{
  "num_hidden_layers": 13,
  "hidden_size": 448,
  "n_experts": 4,
  "experts_per_token": 1,
  "d_expert": 544,
  "d_shared_expert": 0,
  "hidden_act": "swiglu",
  "moe_layers": [1, 2, 3, 4, 5, 6, 7, 8, 9, 10, 11, 12],
  "router_score": "softmax",
  "normalize_top_k": false,
  "routed_scale": 1.0,
  "balance_loss": 0.0144,
  "balance_bias": false,
  "router_noise": 0.3,
  "router_logit_norm": 1.0,
  "router_bias": true,
  "init_std_router": 0.0323,
  "lr_router": 0.000269,
  "num_attention_heads": 7,
  "num_key_value_heads": 1,
  "head_dim": 64,
  "vocab_size": 8192,
  "norm": "rmsnorm",
  "norm_place": "pre",
  "norm_eps": 1e-06,
  "positions": "rope",
  "rope_theta": 10000.0,
  "rope_fraction": 1.0,
  "qk_norm": false,
  "attn_scale": 0.125,
  "tie_word_embeddings": false,
  "parallel_block": false,
  "init": "uniform",
  "init_std_qkv": 0.0212,
  "init_std_o": 0.0212,
  "init_std_up": 0.0212,
  "init_std_down": 0.0,
  "optimizer": "ademamix",
  "learning_rate": 0.000264,
  "lr_mult_qkv": 0.4,
  "lr_mult_o": 0.754,
  "beta1": 0.9,
  "lr_head": 0.00561,
  "max_grad_norm": 1.0,
  "warmup_steps": 578,
  "schedule": "wsd",
  "decay_fraction": 1.0,
  "decay_shape": "sqrt",
  "final_lr_fraction": 0.0,
  "batch_tokens": [32768, 65536, 131072],
  "max_seq_len": 1024,
  "doc_mask": false,
  "train_tokens": 419800000,
  "max_steps": 5667,
  "dataset": "wikipedia_en"
}
Below are experts of layer 5 (counted from 0) of a mixture-of-experts language model. Rows are named router (the router's row for the expert), gate (a neuron's input weights, with its number), up (a neuron's input weights, with its number) and show model dimensions 224-335. Each number is 500 + 50 x the weight over its row's rms, rounded and kept within 0 to 999. Numbers have three digits each.
Before each expert's rows: "comes after" lists some tokens at least twice as common just before its tokens as in all text. This comes from a sample of Wikipedia text that the model never trained on. Tokens count by the router's weight.

# expert 2
comes after: " the", " of", " and", " to", " in", " a"
router:588557440497530574406460537433471531462523476469522515471604436509456532482507529475515608468582598536425608560536577450485551448371577468521549471506517539549524467502510468545436530537475490449439528456467478526470531555544435469581503534511562414565452489497567453621511568454498551517471534492413566520508458435522444532505507556414
gate6:530491429480509449502552505516490494546430540499456540445607490487518483520441548423497543467583489577449423558473507545518487489553482575486474554378433490447530509404447482520449437500398459570497526572451574455532503551470518484461513524427536499502506517563581442596508447559565547542441497535480481472390523519500419378432390454528
up6:435573482393584459414555587496559462459525441535444601471527526422414457485554617503507543558538550515519468537615460457467502484493449510453563483556391488430450613485588405482542563509427506467501614537457524517523542497467541464536550503402566452479479568497532505503506511472477504602465503523562416543440597462527534374420401418489
gate7:508439557596512546424548468531543447486509546550474447546466506468515540586498462511433512600364547438528399463528512557512540415464467461461423621465629494417503438516546622519487446475565512491421415427429416491616518528437537430419525513443482547439420494494480414573542538496541478518480550363487468563492581497500484517430485394521
up7:485509499529415404466479491562486428518531557534576420523554480516523528565476441506556434598505488496414456425430524478506502441492440515512480638505525531400471403554497523591524442560546459531567449498553444536548493569422472401400539571553494603448485463542559395606455523476443524470546520452498436532511482551528559550500477436462
gate8:489426446509532576463383428592498497520426497469504504496456495538468512405531479431533481557500445459468601538461566530526522466429461538522477451564467592503537482446512439460492556482552470475487519500441537501472397483498524581499439536620528483560434484514441537414535585395491572499508481541440542517495420542559498534493599459499
up8:504510485546486484421490512450432534480388462487566522442508479465584489542474465435531533625489480472446590535387446568487531508557447496501473493485434537439475458503487471406491472471499424464431529528396511593499527480590471514397439540443587459496444498525530502500493524467554516495521426487376511581517513494526508484449553473499
gate9:494485413476506459439482409476453589473530474487588556488526542540431483510472530451548519520511473573484553556466457489566456495503422464488498473460460602534536518571520528450434439462465468514487499467501450516545501498534558542468421586506504544499537392499559502479476521588486523481465484470567497469511506570565477574479463494476
up9:550481431475528409460560481418423583456538507542523573483527526495544501512483562472512552578525445580400469560558444415489492529499484410524575509498481563522511509490422475532442478465516406513479574488560524465491505468460581532530505542517545470527480477509432545603445595481433564487415462410619493538561587501528545557466512504409
gate10:454540571552547526553534380474416455523459556579603500494512382493420571450432489558573493505562426564458543443389521450553446547421532462555543456542397478487497477547458496458610499472541499508515416551500430513487529514467483603569441505557546541485518551415543479531396523553471503459448454442583482581500546519523568449467554591598
up10:410357499512501506547471460588589589526409527416584462514608524538521522458537557475543477536477568448517521397529421468476453513553498517480521465549500484458585562462489522621459568537556510455605558423526527425486455477398504407491514511475569530415599530543528467466536473474557410484529537607540520397494490476377487508462455430451
gate11:540474547411510566491437512532534557542411470464612509429421596474569540509466504567455399531501568513482398501491438479493502416498545568532493558456555531517531530518548479471572501541464473513461537549495427493504458543454476482528496557418430505532522475522500416424464500441511580495506452541504620457473540544439523474532518491543
up11:424533547571444482491572449464488475400495590495428467531549489572452473500443438467517525443464480502446508490499527497498491532493435469469596423489525564516547456430460540582487499513592502526562465439540527508506474542472525499414536480466577467449533462463587502580409403443538528508479556576612503440492430529461502438484486433596
gate12:556481488563566556507433562483521518547369554407475544494584553491568496452524534481544495506448481597529452426528502582529496457539466542505402455521535580612496536520578521450444515503522403491526627499400508480576498463460526487481524419585549431351480620415508438632465535476509432486433520561394432498477492480541477486515398543524
up12:386577469481410472516533480491482501561488524533607491388504527486468531584547515558418414490550629434493521581379441445510529520525542447528507568520545522438527482539463509570567447462462589490538494478569418497420511480586525493437521597451508560462499454489472477431610435505553510476526490513543501474531528512408479511444548435506
gate13:421476499539530440546597545504543529532528532506516533567481553462508393462540608529512472528507450436533519440475420450556532564508504528483427411493440584524596476554475478483401510442548520572521502597450477425420543463654344566517496551470469516566493521438448498504458468505547510457457560506462565505492468552535477497461484404534
up13:560551481501427470534572548500470405625462458511430540628528562455429488598467503361497477486539499497439518468439496491500355444459474483490480480524467512538504530603550441433516487480546556427503587626500485553509598444490478536461473574418522421490525541547483495533502418533450521469547486472452453604454568433525611508430501445432

# expert 0
comes after: " |", "\n", ")", "|", ";", "=="
router:515507514417427520450491523480476522493541505452535460531458475537416554514604463553510551521537492475450485558494526428508562529574496457452456479398468590480543416492394490495461465546587570621561512528448418533477508508409514408408533518476585559590507534461504493388432493509486460527465511446504448505469517420522489416530510480561
gate6:492518493518605463478467463484452573434468519449498524402427603539528440466506471540432552546505499431495494520510549555572404477466448467560394613486403504512543449497458499570535522522579380548471420417480482485544559480449499462480497459582522511521522470543499501523594620488467438507553444465494556520433460476438455504477408514552
up6:488578490503466478589438438476584472523493496567482506589534504550520452485488502501452469572431425569501538596499568497469546495478566559493534542480439486454547540593523419490574405502553549446563583554524535372462543480474482546497551524488576542481509507472594508491535478543465593527467475453411448571537492441565565510505517524561
gate7:519474520485501534502491565477483451440420476440488483458504500398517471462423589515597459519551511465515472430530548505538501559484456432459410464501590466480510538568511573441513424506496502540446439556434516495483545425536490441402508501507620464439567560480468463550406447478502481466484528478413606541584450494428564543460432508518
up7:569562472611522431574466524468482560526498573553461496492525490564540554380476524498430474442554393606473491437490603468445453454488513482466498516421484527538511553581472468476492508537458426421493498499446538535455440489442496469477498476527505461485491502521462478442543546457519511521659513540509522456539487568581465453528572531505
gate8:487422525399455506478541478409539509571465487474503565532540510612523497492450510564550537533483504502580584553483507516535418485541497470450502477574549524423490530521552572553560498494548459519483492516545480552428480522458518438484539523574593492514521614538552440606469504494503488564485491472434486561532456563462488540547495498478
up8:552498478484501529531542503515506516492517553506501545469560519483487415465529562582486536465514501458493401471490503514510531432557457523482380451489443450426529484477554524543477451477529426474512465539453527532552454509487497445536543391531486470500499537554474499508650526595545570544580551426465500430482467437458445557522490506516
gate9:465396477417521443488407479475482591468528513603500436476448504463527445523477474521484588514446521531493428411464493519475563561442416404482450534450466568475509483506631472456452465448461444560439410483532457580476528449504486519559529570514521491408593498573486481549507524504480515535497532522597539558497482499478615555481551554496
up9:544570477444438509484452529509474408623484453441442516511501575513489476553488591486435495533492453514583548593428593475547459444539465537482554541587483443543488501415484550475463541493462469542515545574561472492468509557471468572499591463410468476485487543390530437477410509531490519487468538478478521442486506444495461408445514509500
gate10:540486512513428418556552544525490542622479401462542474499388511519557570501501458388601522480482513470512507483513503517445472473523519534539626534489557537487443422544537495508483558616454450517514533556529518589539584395438525456545588517524505502502450589476573569459431589514493571575501550480469596535495509389556469613573433473484
up10:481581471580527509529428501561554540563517472640502555508465516466504422499491445548544558477489458483425476524542530526517606587529516466502538455495444468555583471449553542481537572463481484502507615481559509420459424503485405527417529500608456425436612522545504544506391552457500484581602495507472558550418539574433441518549531451500
gate11:510420415561462486454530489478509527350438547494552527508577492480513464508423509521513509633495490480437485456488393416492478448452487526519445552495422385411473463539452530431502474510502509448593379526488444515474547470500497427521531474549596542514522527444440431545590564404401523447478498543494539576506491475476506527490423451463
up11:451529581433477554495517455581441560607552449504430473539465498493502536469575448465461440397473526509518491554529480596557546538527441524573446432502554520503562533424536410509535546573442541545453598465626596480528501535553528595491514491495391411516523523422508593539436485495573578583473549515471516425485539513463443538468532452521
gate12:574451564504569468434490451483561472470448601501517537498525513516484582573494540523544540493511582459568523464510507557485502448436479567492423579544504443525462445519493543516442509569441486596454539555505436431468492532551530489488511484503433613493477537555533339541496432575547601475443464528486516471432550470415455444575394600537
up12:527483523574422515432544497511444544506565569539366541478457525567485616569560538528556428546486549502451524530531536571477536486434488516511476470524483522541545634545477511552511525542495584542481464485469518503515563541524500481542366482454439522483498526470549450464509486494531513442456525436471468501443493491454420551513561481370
gate13:478464432508442558451468490414501523521508538602540419416487513543375568408498450499499520572477403528398493503481553425529536591532528541459542497566420556539461501494510528494344400480528500543549447462474432457473453491521461451529530561531532503567454499570504355608399529491487546422573462506511496555453498473524478547476508481479
up13:423417512508506490492521530523470520441516439555573451454586502491420501500551548518477522565497501501499534412457593391453469569520519451426515515422541520483424445473537425487346405447528493515519485424471511434395464415523464470473495531533463483508464498501530502507510456519456531473462491486496512501401418491497567562518562521480

# expert 1
comes after: "1", "0", "2", "9", "8", "′"
router:590526543416551496595469546530561494498510576501582514562453485504489513566372602454546555514465422494450489478494445437491454512453427536450485510510596423558414501531469481484452425483553522544479595554519494416589528465562422586574542509453457424442508554472541461435570512406468449484411458520538555423467375607494518542568449557525
gate6:466532558471566465595556467460470609572514594536492436498455522477424408510508491527545525465568568498528495545386547481578469549501427492476499382466532543458466531459477470564526517396609462569577555497525521452484463511445552506548526487520514487538543402531523568469435492478498476459384506466569490491524492446558508488546509570498
up6:443515476446525525461498508564528404455526452557509490510478505585512547541576466483516489452516491570548527492633551501482518492479561437523507498516447491448373515494480581517509508531462460477504463524486508537477577436445484456473486464484448556486465481522526608489478500565523475463550556434450515495536538502482472554482515462417
gate7:600526425509539579425524512458537488417539476562497583483420498524495508460468525523496419501513573511461567530588544499527543520472522600557503474512452513486448516476514452492482559486438514559537507581487541560498593535499477413454326481619490469514534469443452435545563467409530465408506508578413526524595530478597566504444515492522
up7:462454541420487520591433522579468437425478431538462512543465407486420427462565523560457572500534505400598447535409495544505524491457460605466436401424521476545506478483484473549488527486507464494484524540630540599513430530520449523501522527413504405567448375532485601456512469548443373530518427499359467564451570456589516485438541479550
gate8:531483445564424487500419593502450508597427530531538485487410507486458423550434497548422500534496485487418460545364418537522486458518519490552514495476553537482492472557533515440545499534470376394434522498603508591403573567464471574482467492523430570439468426538498534536532505518488552488526476387519452512448435493486498518439567477461
up8:466471512416526532445507523517533468514544557505482503462558533464555536526538528427434458398537521510505451439600573533472504445531380563531504462396462528499485533427508529567477469529509414546491353474464544475578535570496450535505433465366533543480531470561497420462487548560465510555442458452511511435537533512548553467564555539560
gate9:511505552514456540456524514472566490510489590476493485557482472478535517481437477541507456438494492430536440549596418427508491477519443585436586473493521503534553484566457474652467496587455438528456534493471510386495542533517394360590434462456453608493573478577564568503612541497512517510527516462553513461456518581460395528482470507517
up9:541549574516526469493576496387520584562521496571434537518450551457505470512511508486519472576522526417571447458612344544493555502535425484465449482477450512430488531511510401560556535605436499478440586527452502493562524504443519450598431477427557541535508538598528496510512511489514422499481552544538523523465545566511460518527504520530
gate10:566494435528582493484415552495559537494497555569525425498607552525443415529484474439542496460479588494525422490488512534537556432487495468501404490525529553550558493483522504553455493464460506563491486495543488503456542489541590430500524472527560535565452502552497481476500488462512479497515441533541490452459502485405475453550458464561
up10:570542452445510595462444511501475476511430549493519421578466546488527572457486486465513521505452413535499540452494574464546402515552487566470481523560467505464573518526547504540493579524429578553546525550506561544489415453546546540458524567574596529538553510444587450467475522512549507577498475501562505518508479510512515519533483545571
gate11:523583515464521426508466490552491587463580608529451493542514535511494456506472558531405520397530442577502440470541484564532543551537593530524485569518545455608506556558545498502475489626508395525467509462487552424511548527448498474502513412460538570425500605561527539440532470458453451496606473417492513506483619458499496483552502555623
up11:454420524452516480474597522508474511522420548495617473527580539507385544480413544462524464526492496465465544551471403413511566482528521532550533559508398514508457563381454507563474554480477530478587520551520525565599481408550420487521542587464535528475516534445503516478435403546508490490511473627621574535548460556507543515494535415565
gate12:519425493446481429563428451501431475452533509560493480494511541527510467491524436492443497518503405489555456493528480457533463516586500501421576447596455520604493444536524588545532496585557528530553521505574551439462405586484506495476558538482552537504530440561534436540469451420453580472468546553546450573504493597538432531409497449468
up12:389587522513551532449485540506536486434598504527461466463530542573500421495530567553422610486512513498575495496660487398477497564540524425458496566571486501497454397478469476574410510461515379555581496532500491433425526519522515508574462539482455454579576542414522434537530510507485464512500559518468519500545455448531545525524451460483
gate13:496427415467540556451444505508493498442486480504481437515487553451477479470511516543423450533496449464507462466472494499523526548558459495487584513521480509472510539494523425451538477474480519527495478552427539436498478568545575443454649515516606461541458534422437542574537463528532495454468492537454569483478536474507522563478530539514
up13:548519525509452500588502483393468502501537518491565573431506534488594484514475552522519540458530507514576460536455449544463421436615473518496523578570510546525541516460559503599526511556462510543505596497620481500476434558538490610490471435524494571451634474539538489464523526443476479505465495501509536457466450507479523409438438383479